Below are experts of layer 4 (counted from 0) of a mixture-of-experts language model. Rows are named router (the router's row for the expert), up (a neuron's input weights, with its number), down (a neuron's output weights, with its number) and show model dimensions 0-79. Each number is 128 + 24 x the weight over its row's rms, rounded and kept within 0 to 255. Numbers have three digits each.
After each expert's rows: a language model's description of what the expert responds to; "mostly gets" lists some tokens that are sent to it at least half of the time. This comes from a sample of Wikipedia text that the model never trained on.

# expert 45
router:105128138153160131150117130162154131129128162090175135156133120078136091142123157120076083110146118131160141121139117107108122102150096119096122139084119109095131099123129139139173105135121152171137154118101129089109116094096130139145146095
up0:147179116138137106109109130143131136100127110149108121161143148125138140121119144172123131123130128085131137163135102160184126103114099169128164113139092178110115107142097114148105136122178099154121126112146085119081137101089150137138073121
down0:139139136138136167157097138164127083104150134111100123115134129140125094101137104137103134095129116123167139122076109136110114136121144146099101104107123070153094143119145154144119133119106162145148156116119068193158164105161103124185125103
up1:103136113115094140086160118122099157121144128140117090141142139153109125105144122128127119120107105093116109105113127145130152126129171066134156092127123091104091161140087150080130103153120108123159094108146115123089165111111106110125109110
down1:113108139133104120167157124100137092119102097113097091110118154141126148144165135114124183127123119153142093133137148099155149147156109147122114109155106148118171151143157071144149110108062150118108179108109135095124135156136137123148134169
up2:136136101128124106155142140119124127143128109117162141137137139159142095123098089173131149131159141101141082131093122151126148155105093165161150118132109124120111080135111125130143128130114125094134135134159125109140159095117180127129082131
down2:114133143082134068156141113153156137138137120118193126114148115091139128083145091140134099157106145164166139163145159130123139129121093167116115100097093104122117165145121142078158108139159141129110122133185097103113097089136148098143096083
up3:129135150081101170104116164090096165111114108185153109144123123097142161106143131160139133155106138131133145167109131137156149133142142170116115129124091108125094154104089143151153128153122110120108134162147131147102119113141096152136072081
down3:140110121124098164135118123121103123114206153147130113133132121144083136124122176073159111127163146142143123134117090109159110097137111142098129101141110176136137106149124120102098119102132134145095151143150107159070136142141125126159110125
up4:172131069152134134135093130142105170097128102114106098063137140126120131152116177183166086146179133111158128106120102127135119088149141105126126086159130128167146107146127133127135139093135113121132113130138126153106152085138101147117121146
down4:093108118146128139103138102129142120096185119089169160110121150178120108132117135110142115134115114142106139132187132182183090132139119131123099178139150112107149157116107148075074124134102122126129133115125127128117162146182126084119120165
up5:162114129153147140176136111109099130150098096140092164140167154124089154110147095134148167102142105117133094124131105150128144134157142172172156109183130141099117095132148130100153117148149112100129108145154094141134129141140123131078102147
down5:130161157114121105132138163134115093131125101130133152118105147124119143142091173112195150095118147125097102095142149120113160114110110120130131130098123105132112152108085146100114127156114118123095160131106146188142137117046148135131155133
up6:109148100121166114142105113106112148119099159142135111128177162124143112136144108122115147180121117118120142132121093138115111159129151166122136161152146155116090091123141127148124147123150123110188121115141142120115119135136089132136082053
down6:125105103101133126119125175166151099172107122130132116144100132103134155150115161132130138140066100116144090125103145121140162113133099103154093123094105084160128114051122150129103126143138129142144137091151141162157100160106121135112156149
up7:126155099117116125127119104151108150142125135128127117087162094140130126132155131171112108125146132124086122156109105159145160163090096143074141131135139146135118148147123138112149138132113118077117134113127110136138138164158131115148117137
down7:147142162096109139102149107131134131097130130143099106158146097123099147097134071102112132139167122103106172116115140131125107148170146108122121154161115135142164107147152111104129149124108121116150173123127118153110098072136144159086154120
up8:127148138127149148131066126124149153112101134168106103145146125157102169158134097156107095097112110144122113124118167140125115132113112128098117142163113144169102152134117100122103104130160096128130097157120101144168156076075117138112110133
down8:160126140140125148075142139127118084155127124118103106139109139127132104102164113123128131218097142126119101129116151157136167142132130130206122125129088090132126120133121167104166142111125149132124140089109128163132121154189129135153099086
Determiners and demonstratives opening a sentence or clause, especially This, The, A, These, often right after a period, heading or line break.
mostly gets: " This", " The", " this", " These", "The", "This"

# expert 38
router:124099115143150097122178145133136113136148154150147159119148153097122161134100103105136112105114158100077155094155197145141109088132113094116094155109108086115126116107139118087107133088137169169143112136118074129119128114155117096111129102
up1:156166118115131065110117136068107133104132135111135150151154117138107109140135113122119123127134175097178090161140145113153099125150085072109155095117171118108131133155111121044117117106143128102144080203106176144130141139156114181153108130
down1:139098132119136123092116139110109143154109097132101139156142147135116108154158151179130104121130143161124156098131144131117118124085150110122165159079110134106161130145108116137133154112091138139133136117175108131084158136101099100146079123
up2:189122138097169100142146142130126123119109138121197115140125139103084119151156120145131105154125088149140133113128108128150138074116189152114178106118117140104131103122131121088118125148114146119090136145125143150115139109098140144097105102
down2:100138159122109126095129138134139122122107178120107122115133136127122125115128140115155143153127093106136092116130104146143164137104141124125089169119111117148171126163136126123097170158116123134136110157066146109158133157132110135081144142
up3:162167092174107141121090124131123128094134128144132116137099118130168155107090107121144131116114113113117101114149186130145106146087110165136127078133141139100082121106123191142153130113101113145152102138163162098124147123159104146118086146
down3:097129139152112158128131146133141123120133130148111103166144099099125143124112119131151152155127123112130126139120081124128108113173101134127097168124128154111140120175126079129155131146129136139156145142083103126156159166100160115129157149
up4:141139107096093091130137104108121129131110146109124137089121101116114155109140149154089100120135072157094113114164136127136144116093145110117133121112149100137118115140119153125155119176128055115132139177124160131150123135136153173102066137
down4:113169146105131156128079132122148135102151140114132123108123173100143114114167160111144149142143179143136097132138122135178088122130112127112123108124144117157125139061142155120100105118125118102163138125130125093124094107126074158148067126
up5:136135112099103124128106111125153123138131161103127169143120090140106120153141142131150135159102110120151136102124091179161147160105173112095121113094118142126154139126136125110132128130106142095128155100160144124061123125143140120154140154
down5:143130098138124178147150135155142136117142123157165143107162125144132092143088120122093128145133120101148155148092165131124120093165133114120151179107121104096138086131175154111140097117182101095106154104129123139127114089111099098140176123
up6:108108125106098143108063152125134147118090110155113125148127123088084120100144141141156159119120138081143109135093075159131125137176139123145094099155174119125139115095127159118123133096161101135148148157175089119096110147134158157105124100
down6:150151080112131181171134105093121141141139100141150137113094093128135128121130071098128107146120108127139159150128163111098120081115170145115157136136133082132128116124099178167096111122119141136108177107092139147136133168112139165148103119
up7:128118132149125101125131145085143155111091152123123118125143167140129139127112107190123150133138165109132096149120151067116158107159143126169097123148122147110140125140174092155140139096170140111118089136129104129132161129122090116071123128
down7:143100175091126119113126087131131125109130133142155173152161143136107112103128142144114086176138120133091140149114096164099098087146110102175124136150075108149098142134108159143091125140053163081120142108131111166113093147126164106139139110
up8:120105115143143144122103055081124154171131103155130082157155140130120126115116108130149171141144139131134110151141119102157110113156105124141154111119101100120113117121184118120133155107150142124132132147110122114115170144155115096142102172
down8:101124159148118125127120154130103106104122153089112139129151121120138150147099161111118121142122139118132123087106078131128088133167139128106092121128166108145177107146113129128129133123116116117122084114121147114132148096127134107069151148
up9:119123145147092121174132056100141144110183138131139139149153147137144093124137128144155134076115100151105102142090114159138131135168130128058093148100119138132137115095114104095148128104127090118101193087146084122140117093139133141122141151
down9:138145113115173095145112163122133115169107114105115120146088105137109144091087148114100140152102092159130149131153127165121138084116097112132103106132153145160108132113107137135145100126139150141136141077103099140115138134061123113140144109
Prepositions and verbs after was, were, to or not in narrative: against, from, by, to, rejected, tied, defeated, faced.
mostly gets: " against", " become", " seen", " what", " behind", " defeated"

# expert 37
router:122126142140146123104149133097153133130115104100108137110121136143120143136116121117108101084162164148080138150118144112108112124131187129157088118132172136100099117139127101107145117108085109134111102113128087133076113158125129124098156129
up1:139125109110134134159108129150115149147124173127134110148152143118126080127094131133140174092128148098115108113101100184137117099150122127082079138148130108112096103114114144124102141134125153127126126130156087164133096098119137113121092121
down1:138104139150130085133163130151124095172124119136109131058139119156087118078184135188129104173099114166142099132133075107097109112109147143146115110144146139152151134133079110171120153115097120100134119125081149173159160110132117114132130130
up2:143112119143113123124105148110123088137099140117101120145129089150069128097091107093133137160095108098144095082079162082123087092159147125134145115155112143107118160121105087135173096148152131091142117157113126102106138139178123095143147070
down2:148133157109146122149156114146122109104120087128062129122161172097094140093118169138139151124106128129172145093147135142104136133129123111102132167171077056117148125110114090135103125114174102101141144131140125149133165134131108141086149109
up3:137096122106112088171128115111163105128116102116105122159095122203097137133129123143146148085123131115155159146139109097143115136084142125121119120180128111151142116107133109156087162130102132099140134143105127188136131122121124097114129154
down3:102128150113107156143195143153132132144165110179151177097116089105159113123140172109182106119141152084135140121084101139128138081178125096163152154132165151112141151129151121135117094138131135111183088110114146104139098111100102144139124107
up4:121132076114114170130121161108137071157146144120145149136083116134140098108158139071128116102171115124178142144143113091098073107089169128144168168127134137118131123083087107116126127148145079118091117106113126153125114158142116141168140136
down4:112120144141181139147094098125134169129127136138132150090123165156151142131159126158119122118095153148139153147093135145137128109148096093146101110091107168190196117182158130153149125126100129150106086149142130096138110127120134088120134110
up5:081141168140146122171152129136113148113106149153127171113144139118067144152103113148111114104140112146143173134160131102166111171121082117109117099111122110151120105153129118111143115129131182140126140127127127096113146131082114127147136160
down5:137120143119093111103137128118129136127100110092100135129121138090177152103141145134151133104168159149141089118109144157129114149138119151091150111116102136104147093092108112112108102129139134160136118107140130147147155131126096130110179074
up6:165149158139129116152156116137114141131125126136157159114149110124149111111119119126182119111159163159135113143118148156152137119146118124106113094133116148150135096104141168161091123142125119155119084153130138089129105059154131167136098114
down6:116120098138154171131158141100086081138105159118103117086120094116091128106148105110105164088121109125108122124173154097143108107133140198137113144135123130136131142155164103114131125183088138136137160119174108129177093144116107143107174143
up7:112120134139140150112134121124139141151142149073143116103085121119126163121139141165130154115119160115145157178165131151148127167103144104144114069134107058162134132135149164166136203101135121125160122110167107133101118117164125155131108124
down7:145139093135100117147062131120157109086139120183115133155140151165133147109091100088161113115128073132124119119110129127087128111120110136167091131101101140117136130128139169133125084135136144131096108170133099129105077145148136102153151156
up8:167150082135119140119118138143118102092102117129104110120108138162098095154145138188080121146110146141151142122122136106103138157176095097146138103134140075105113163144114148156196140110140129127140120146121110100144165105091120144095114140
down8:114094146129081127115125109129133109101135144112176150128124085106147158117105151121126131123153149088138125130122136166156133123099115115095165168101105151133150129131166136133076095147137160128137122104123148148117111129125151104145048138
up9:104114152145123140092107180111133096139145107109177130125089107101155105130110173090159131129152149138105112147080100128136138141149138066182163160102117168146103147099099119121130142129166099093131108110111139112099131114126157125124147134
down9:108115085098091107098136107155142165138110153112120117175131155102115151112137091122115123097101120107085155124163171139147114151119102179093088120145131104107137123119119123116161092113129188151115147165136097136130102137154124145152179156
Conjunctions and list commas joining clauses or items, such as and, or, but and while, often right after a comma.
mostly gets: " and", " or", " but", " while", " However", " until"

# expert 16
router:134139145135109130149136144166155141127130166099185131148114119065146085168098165116079094125150101094141125139129150139118145130140141133079123122094154111111140104124157132127158131134105164177148113141138143132126091107117132155158123094
up0:171083145088160120133151107129115153135131068130129122144121137121141101170144125180134134174110122116153097114186131154115160125133137137135179142074131156147176143156095127134121116100129173155126129131103109148132110158141160142143116140
down0:173149148117123101118135170111143103118159126114113146087100151120127087116170177112131113119097094139153125155130102104131110133160133115150138160098126131115108116151117190150136087122141159154153115089099119158152159132157076147134134113
up1:136168115165099132138155156105127155134094121150141139142104149145102097155165116153136119140104150145108103125143151143051140110129198129177120113135154136122107158111132121122158143099129116084108105133187144132126151147100104127123104131
down1:134149156123153151152125140144172139170142108103128141181120119159157129120143117137137088127143135150130158220072129145122143125138135190054135115092165150100126141141172110142138153155097098096122108106120147085110108074119130142116091130
up2:122159111072146108144138136129122099108080119167083097099166135166116116134142141127134093173127125104126155119110108084117119145111160151113113101125151113135090115138099155106141173110155111101143097161158106181135129106162132127100063124
down2:143121141104136159160099151112113103095096121078141109145165122139142125114157108099142145109131158139140122085127093116149129131079133122126137141072085094145140097123136103111098136088159134151063119116140170142113114114106118157119145149
up3:120142101139121140151146132141116136153124160159079130104119195150174135112100152165137131130095140154127108137151130116123101150071130165139122123164175166073134111144103128087151179140118134135148122091130122163120160120112161102105059131
down3:094164103163146121114125105155121118120133122109128146144099131155164103117140101180101144082146119116150129146122141152138179102151092133091125100138119117088147092106131152135106164144147147141135122157136116098143137150116113141126180108
up4:121146073132094122123157133134104096105105170093130133172129117123125142141132144154137162099122130135109061106137139103124097197081126103151170127149135141133108095157115127142133145107150111095124142142139141132144141107137166129148106174
down4:137128135125106170151130189106125108130103145139149122131083104132158166127122080148135113122170150135134107130158148134128108164135117131101104141158069122144121155133139159120149121119149180152126161101105174114119146114165131107136120143
up5:119118119184127144154109133128080118129130127109086137163098114130099157136119129139108101176156149136116121091140132152133116174091123102095157149141113155148099128135073123123148134136131098112114127131139157093133115175146126175135163137
down5:182120095134131131133137099122113144131121136122154145124139110081099150130164138138143135121136144179164081141137159086098119121127165100113140098085133143164126100134115128132138091138078113188118180153152129137112127137103162120111146112
up6:091148130134104118105159107140137132115115124093114108117148172145133119094112138150155133143120114123102113141086150135161094121082100154141196099164091182110146168122123108135079134154121137136109108084150142128154145079144095140151086085
down6:149143122097123137162135137153112150142099124141109106161110093086143144138122140141141160144147148108127133140108115137088126123143133115138138140151123149166139126107138105156136104094105140140158181165075119158190184132105126113129116156
up7:118120117123057158100143131133122140075128124161103135068122088148112117111145132135136102151109182094124089085165129159179134130179147099144170130143121155110096159119132102146126131143140142160135108100116142117129145123129133103155122102
down7:150121111118087127129154137085131097122119113110136135140101081120088107093138131161172169135148119157154138145133130107146114125114182142110142129133167135140162139101109156147116112142143111143094102098129141128097116151171120125145162111
up8:165136103139111157103117142142133179126109140120096090086154147097121076151127103126193130123106141091116070141133124121097125154092129162117151107119161130115158140163093112144150139158147137111122119129137140116124141075170117160123123124
down8:106132148135153103161094106117111131119140126120109153133111094138119118129130136143142158126125114119123122148126121126127129148150097087113143108145142095131153138106139147134107134146132090185149126111152170146104121140103100128143172121
First token or word-start fragment after a determiner or table pipe, such as wh-istle, sl-ot, New, late, early, a.
mostly gets: " wh", " late", " sl", " early", " southern", "El"

# expert 2
router:123130149153122130161140131150162110136125147089177143144120114083121088141102149109070066114163144139157151131132141137129132123139134127096125151075125107099144095094143153142175127128111154162121157120121126096138092104108126152128150122
up0:165146153141137105118138127125111094129136100116124134134099197113135127143191119161156153118161146127131153113133130148123125123072099141162135110163134139141068133105083127116146127158149116113112098092139140121122155139139141123124102120
down0:114110098141122157115107113132111121154125166132175108121109116142104120118127128102135145150125116128136121130174134168098110127109146136092170147091114115115143142108124111107143119090116149121164161144115102106160116143075102109116133083
up1:126153127113121188165121135132144144112131133099140119140149158112156101157117083157151155134106153110089113119135146129115097129126096133136183114142102157112131162147135151125104158105127111145122134150103080115113125080120118126106092078
down1:150109085120105141135148092116139140137115106138131112108111129124134120134144190142144117138151132114124135129106162115185116093183135104136137094132143115173130131115108195089067130127123107104175150147131118119160095164146117130090085157
up2:127144115143122089116165146111129156147130148144135118150169101112156078060101156150113142134129141149095072110125102148137140142128110144118166129113117102124164135098088118125150175175140114126156133167143122150129112135115132135091150125
down2:141105137135126131153110171157119133106153109109106117141136144156143130164148152190179155113118151107109137101137144156124185062132136088116103126089122149165080125099134079131142124105152142128113124138083108123119155156136097132145131141
up3:139157109139151149124161115149090136125103110127147111137128156144114120105145106125105127112111093116104136079099106168128137102080129148148114141117128171095130099114118166124164151115081108115137103125125120115116153105164157169113059158
down3:108109088101082130068142167171159126096153110109155173121144102087158138157146151107103123144160161121137104151088102151118130100138118120140115134117131103149111114101145112135119137119146143120137138134110108134112144122096109146138149102
up4:158140139132102112139126129136116130127116157147125127139173122139102098118168088165111117165152138185117112106176104143078167141067127129090149104131131122125082119144146140155117125117136128147121107185136122107179124094136140121105077115
down4:128137111089115124140112140115132189115161150164116185102118141128157122106095108121134153097102122112140111127122157151128086109132111127096138161149127113092157122113129100125137155105100132084164132084101115143107170120158143105097118129
up5:123125101113135129128132106082077109157112084129101152115161159107078132109102110156154155103122124125105093115144120150118138151124162159152156131116108135181089149136126094142139145141143133127133142110155149107117141094149151136102097101
down5:138118148117122123165161168113127130098103116125164146167116147114091129128147145130118108170074144133121116124117121124136156112134150125138157100117100161118157130073192121062173115140130133117107141144074112142122138121141108121073140163
up6:117105047114140152141137155123105139135109114114138090144122095131113128155147105149109138139123156148098082116099126141099126108151102135127164119099148199136088158147138074119119099135120127110148125122115102199115124142157111125133115099
down6:132121126100144116141161153153173130149171084158134132167119082132102150083100153111163121121104126117101133148105100126162169113184118123151124074112159150147108111133138114106123100171114125087156140107141175129097076129095105154158130117
up7:110135112118115109114143152113136085116156159127107101118140144144149172149130154185159132149106116111117101156111143100137135146101124115139131110134113124127107147137105148070113156129105093127129127125118119129143148133140087143150078121
down7:134154099089158174130140157097083097084114152146121126151171141156115113109104087139134133112129125142175117166149133134109089125126112146129117159171177122133110135170116136124137138084163087161122141097129115152143133130149164130140153134
up8:104102137125126122153124133129135130087102122102138104169109137166148135104133145170159140109128116086142107141104099098105123116120131142150107140105109100134095118170119111113125159100117099154128136133099165074128148112175136098166094140
down8:127102132094093141119103165166156121146160114140135148097147113113119146155140048112147112140141092150114110166127155114129134128179107156119142142125160140126146159110121126148174116133133141114131140130107087139133119135119144166074122153
Standalone numbers and years in tables, citations and dates (1997, 78, 2008), plus sentence-opening pronouns and adverbs like He, she, soon, never.
mostly gets: " 1997", " soon", " newly", " 1965", " He", "2015"

# expert 60
router:107151137134144107144120130152166137139111149099181151166142119092133098146121142115095067082129101107159169136142137136119133111144123136088113126093125101095161082138154166139172102149114146158119135124092108096131103099111126112143126114
up0:162118104145140101129143151129075140172135131131088142144132160136133109126151128131127149158135125150096119113133102140120186160078162167135130120124112097098104075156168098141162109106138129135123142137160074125126125117108117137107115101
down0:119086122106138114146137136156065124154149133145104130111139139174133123101152160092096163134104120145122158136102136157087143132178109109135146159129170158131159138114140122138126138149077105111133113124116137163138141119118134127123145117
up1:144126111124120131145099147126128147115113133105136148119122097115141108082150125151134127173118111103128156145173112099142158166087110127127118147143109132117162178156130132138177150131156123102140135119112160113152133118153125131106091116
down1:109150154099143129155096130158142107132115108154107125107113137143120124135101097108109135173145113138127135160156132163175151145121151118167142095141149183144144181116117123112118131143107164142140189139130112078123162122129121113109119148
up2:160102084150138132099151104123085147114162101147153149129128119154109132134162121201119140115127132140108099145141169125154141159076111127107105165135133129100111169130140104166168114163142124125112172123133133187119126082127090167084117143
down2:124124135147143120073112062136101122159130104096177182088169142129086123127116096138152127108112124143138137137104130114107139138138123084132125145130101147092113125124129134128112104151152132132141102137152165102141091104118108139157179123
up3:140095108131121123082121126117087114146112126110083107138179128099151133122132137180090128134132129114126107116118174122159133110108155135145129129108089143108116126133127152148150143167111134131115147135134146116106135186128122129111031152
down3:148141155150107154121114146127175135157125107139113155090133153136109132129114140147131172162118099102103137103103122124141066141123093139132111125153146124148130126158175116096148127153129154161103129117103105161128118126161120088113139091
up4:174098116133154139125115087120120102110151149120149113127124123115122175123124121178128109121109145143151145130149126087092151126101121178171147133151184127103089165144122131113131162124156132137171105140142130069093165128159129143080138115
down4:136121111141122184099182172122101145109127157134099086111074106136120114144154138144140160130104154124148171126123085117140155144155097106138127192147171139140141142181100091100092130157139133129123084141141117119123134119137102166176134087
up5:186146112157121094075133153130118116133144133128129125122150141136150105098145109183180147117101135126129121139148135127155186095105135166138129155126154154097076148120067091145182109143134147135153146104127127130149128162172084100087075137
down5:106139111085142130108164126136132122131148172118120127135190111139132081132135147118151163123135144115113161127121111146140161095132105152122153134108125144173169103146126157125133107112140101105089147105122118135103122049162135129129166118
up6:123137097091173141156112110157120165074111105133116089137136126147128136115123140137183144205133137120137106133136071155111146158120143131138101114140110128111110137163132131161153156100159108130154137104117114169123155134136128100100089102
down6:109117141100126125138128129087135099121190157109087158122103168108078126116184113120161162137101144123131114115148122165083098132136105143131137076120109130135118154154120166116103153134122114143100112152138115116142155156119120157124137124
up7:146154137167109103118163125172125103107128140123121162131160183120140152079144117202117106144135129081117147103127153183101122145104146119179138115098111158127113111159105131150114137127157148097135116118131109132100150170114120123117098155
down7:167165120122134126145137141088148091129132130144115138140120127139086135158150165113079141077121110113127124127123127149089156151098121146113099133120106186112115118134161106163115156136115149116153132123090133135114132104132114073156133114
up8:128156057120116142136118133134131131111133158124101109103135139135159165139150104136120183123146148119142132133109116169126138160103157104098128114169120139134096103141144124137079151154114122110147108137097137080084143135157161097054068153
down8:085144090120149152134185134159140099124118133126148153158133109114171118142137146145131153121126156139103120115107120121144110093177147140151144142141122119149137140147098142127112196116133114155115109139150109126106127138138095167143144144
Decimal points inside table figures like +36.3, plus first syllables of names or words starting a table cell or phrase: Die, Mari, Dal.
mostly gets: " Dur", " Lat", " Bad", " Ell", " tend", " Valent"

# expert 19
router:122134115120112138124087099144164133116172158088148128119130112069120107139110136125147167148133158103140101115124128165145137110158133106097115140161163120124123143101141100115186191138098144165143092140139111182137130092116148115189147112
up0:123154109103113116122139151120152137068103141133108125119128125140134141143160184102087121136106123143132143145102116113126174128135078117096155108122150114137125141151103113141147147125143191109109131139146148103134129129100156141162184134
down0:111103153134142122111081134098097136177109102113120109142130125131118122123121131126143142125147120102150099092184163123133091102094140098149152167087115069139148143096117136157133119148105116157151150123113115146177125171172121163100099123
up1:105114186114101150099114122126118102110114103138121132130118107114123127123104156123115121144128126117133152150107137117111146165076123140101105156114136163116154129123144107137153140109095171109132152138129121135128130145108129109054095154
down1:148109097092136155145111141156105153140129155132129124136111171119179137126132192124124150170129174155120111146160109141122098155123125092176102117127106107163122147120133132153147170150115118144120149105155133117159135128103078145171176111
up2:162121118152150102132163149101164158130131126130145120121156139123137114139134097182189160147136137136078129105130134106152162176139132112156145132151150114122124114117119163115179151067112136103104132131095142122146134137116186089110099138
down2:098133138091127128133151126104099142105105129164096112155138104122119116136103140125096154124110071111125122142128111109081113131119104117146140165080132121156114129117096153152098094120139143152146145050156105126109117096158123128138132100
up3:175104036124084125117115117123116125094161099144142052121097150122138094093144074177135101156144126080146077102142147175171120109176139110105121118114132135144144120098116135167116114121090113097126106145136125157128128131137119130115116140
down3:122121146109157162155131080104172095103142130126128171161111149113122160124134137102172111102086158160108124077148115146153132153123172102124115077116119139116134098123109136123167117114147093114145135140114113138079101139103145073142108110
up4:179100082139186165140093139117120157160135111112130172139159103127111154141155140154150174085118152120182157091127146113091136119088122145147116159086124150109167141124116138123105162113156124125132128111122108109127127124109117168136082142
down4:127154100133118122095143162161131149087136097111143142139124121139128118143113114146113084096155124173112159089140081119117134177117129148152123103160114129090139086087134101141151148122139116124147135139102108147166128122102106131100176113
up5:137107093138124112132130138138148107095135130139083077130141114144088150079155116192128121118145128132125156147135091130153161111168109091130102132119170164101148146110126109124098166159135139127142120148166107132099117117140119151114071128
down5:137109158105092171098088110120155091121148099143112149138115121129101078094153134145182140151153156123134122146170186160140120146138115144106105149116134121123116148141127135107139125156128113096091131147109132124121113147133121149103139180
up6:139157119162142080114098105117094126130156104132155130141100132125139120081125154130156122098146108162107141140106082139164124111072159151124138120101118169081114103154088130127166136153153160115145127143135132136120114095164079149121093110
down6:086120132128098096126154158114158107131112162140116108074149121103105142151170143135119177139142093108167136125118137111127139130152098118081117110099125143133139170127174117102137161144109121103108156093160113141127159120142173129146090143
up7:133167118110130102140145128133126067097120126081138078130138135169144154119119072115089107147118113084097144132132158098141119112157155096109114136158106137066118134110103131149117166098113135149127148128122140116097120149086110121142153164
down7:100146132144152137087091105131130094130134155108130130154121070134134134166124156148117166179150158137099131165140128116078137153149163104146136125130126106157130164155135108096121122125104098166141096120158140159168103115111132108094165102
up8:122149147117109153134125135118146107121156113120085171108162088133127136158131117171174092120199148109171129114074149141115120100140122109125141129076097122129111142179103122127126102106145137103136118148146147108089131118154137119125103125
down8:117081153117135138108138132149131130120135124165079163140119124097111131135140126108153114149111129148131157101190161126147129179120099127141161123183157139113153137140140106109092147129114097102101146098094111094173097158115112108186107135
Nouns or pronouns following first, second, last or the, such as one, round, place, medal and half.
mostly gets: " medal", " medalist", " idea", " party", " half", " version"

# expert 26
router:110100117150169097094130127118143105125092137161123145096142160138120162142104143125169095121097135147096131090120183118115135096113070139116124182108085130145152114119167099137144121107126110133135098163095108131154130140126090104088107132
up1:158142095133108138117118144143138135144132097146129125112085138107157096204098124119095132094123150127192134132158194125164096139168139142113106126136101125124108133132133096105128098112142119125143154116134122124161103124096111126103123128
down1:150097141134144162138142148120128129115114157128128164127133113116103082076131129160170136173117110154079149128143138099143125158130097113132147133114145110154170115178150120098167134132118161146129129106099149085185165129102087119133164110
up2:124150119122149137141125086103126103183162119144076159103102119121104135116168131125150191125143177118164109149177171098121157124137128076118095142133140172140118110119122145098132150135158128158163123116124143131120135170091148104132102101
down2:128150149155132147105114166136173117136096108141129098178114139108153126152121146156122104113141117143117131095088061124088127151151098137132163086166132099106102142101124132149106109138138124103087064115155188121106128147115163140131125117
up3:118126089132150099127099084138073099105048135151124106126134143100095149089123107158143144112116134111122101121115112158134136098101132108130130132125152078145122128141114180112102132115147119101108117120125148146115077133125131118125151121
down3:139159127111101098111169137075097203144179137111152137151117116135159111128148157112120098116134206091113134124119122117099100142133085151116132149174134128093113102141163126127102128112127137138121083153130171134127157154124121109144127151
up4:169103115111108124141139162120133126135161163112178110128150138117083148160142129145165159167133099135157115161118130097151145117113082088104133135137159096113144126149119099137135119098089100106163142141102151130159076170185129141131135164
down4:141148138119095127128138143114088086121167120079201126142159147113093172129086091124123143155132135096136136125128103131162107125127114147120174155116112127150124154108144149165115126131091125089150114139125140127087146129140131109113101166
up5:157128109134123140112110126112102135075120156135115139129162131159128143152136117140103171119120104121131110133150121165204136120160128066096163158168093117110124132098161128134149121122132095106152146135103123139160150099126129112107146147
down5:097125121160107148106067137105107143162147135107123110093080136141134140076125107115108079124146129133122120099108145127062132147104107179154124120131108113125139115164111090127143163135158165171120114098129155124154139131124130166125214120
up6:119135157103141131135128147149102092084103133094152130126105152148104121163101120142132105117144165157134143148101136098151105139153129089117127107079127147138123125092136138094157120162107130111110149141102155091149108100147106140155126081
down6:110140062118119103140150120135114155168152096119081128143153119149082145102137125137118151107127067115106072128146125120095132124127141139168131154123114125115152118123146129153106130143123149126123116145138119148096134174135104100132093146
up7:173106150079094126204142110156166136129169123115144138141131104131089103160144150124151118120109161118120103062159138135088069128062147130148107130131141115143146118094121139142121120168157115143131157152151105106103189173101158132123173119
down7:130099145124113099116131157135108133133118173116151126130144113179133145097102095120140098133174136116167109149131103135128123126116098186137144191087099132121118126111162120130150168125077159166127152090085123110160144118140146098131128127
up8:173084100168133116142120100146120145169120117131102148121161131107149130107135143183115074111105105118181096130119125121136146172088132087086136161142116100145091084131155111145169132134131154148177135106143135122105115164113153125123146164
down8:126153148112106146134157137138107108145105107147120096085148143147100128154157144127100134143127118120089137136166129125115126141132165130198182117123136157106128127149137124097141102082129115125118136170126137093150112106141100090154150120
up9:090136109122111143143153141146146120144114102123097098119128131118108113179131080135133149150120114132076125147109168132114129098113136144151149140149116169112138126135105130093178156138136183128147115107142134135124101099158148148164093128
down9:138138120123124103124104127096085125166114146171138152095120131141137156108097132151127136048139110149126094106113145126102113185133140109163111128140131094142138151162115136114108083124115145137144135141166099154146142110107157133100172133
Auxiliary and copular verbs and the verbs they introduce after to, was, has, can: being, been, be, became, assigned, accept.
mostly gets: " been", " being", " played", " are", " using", " became"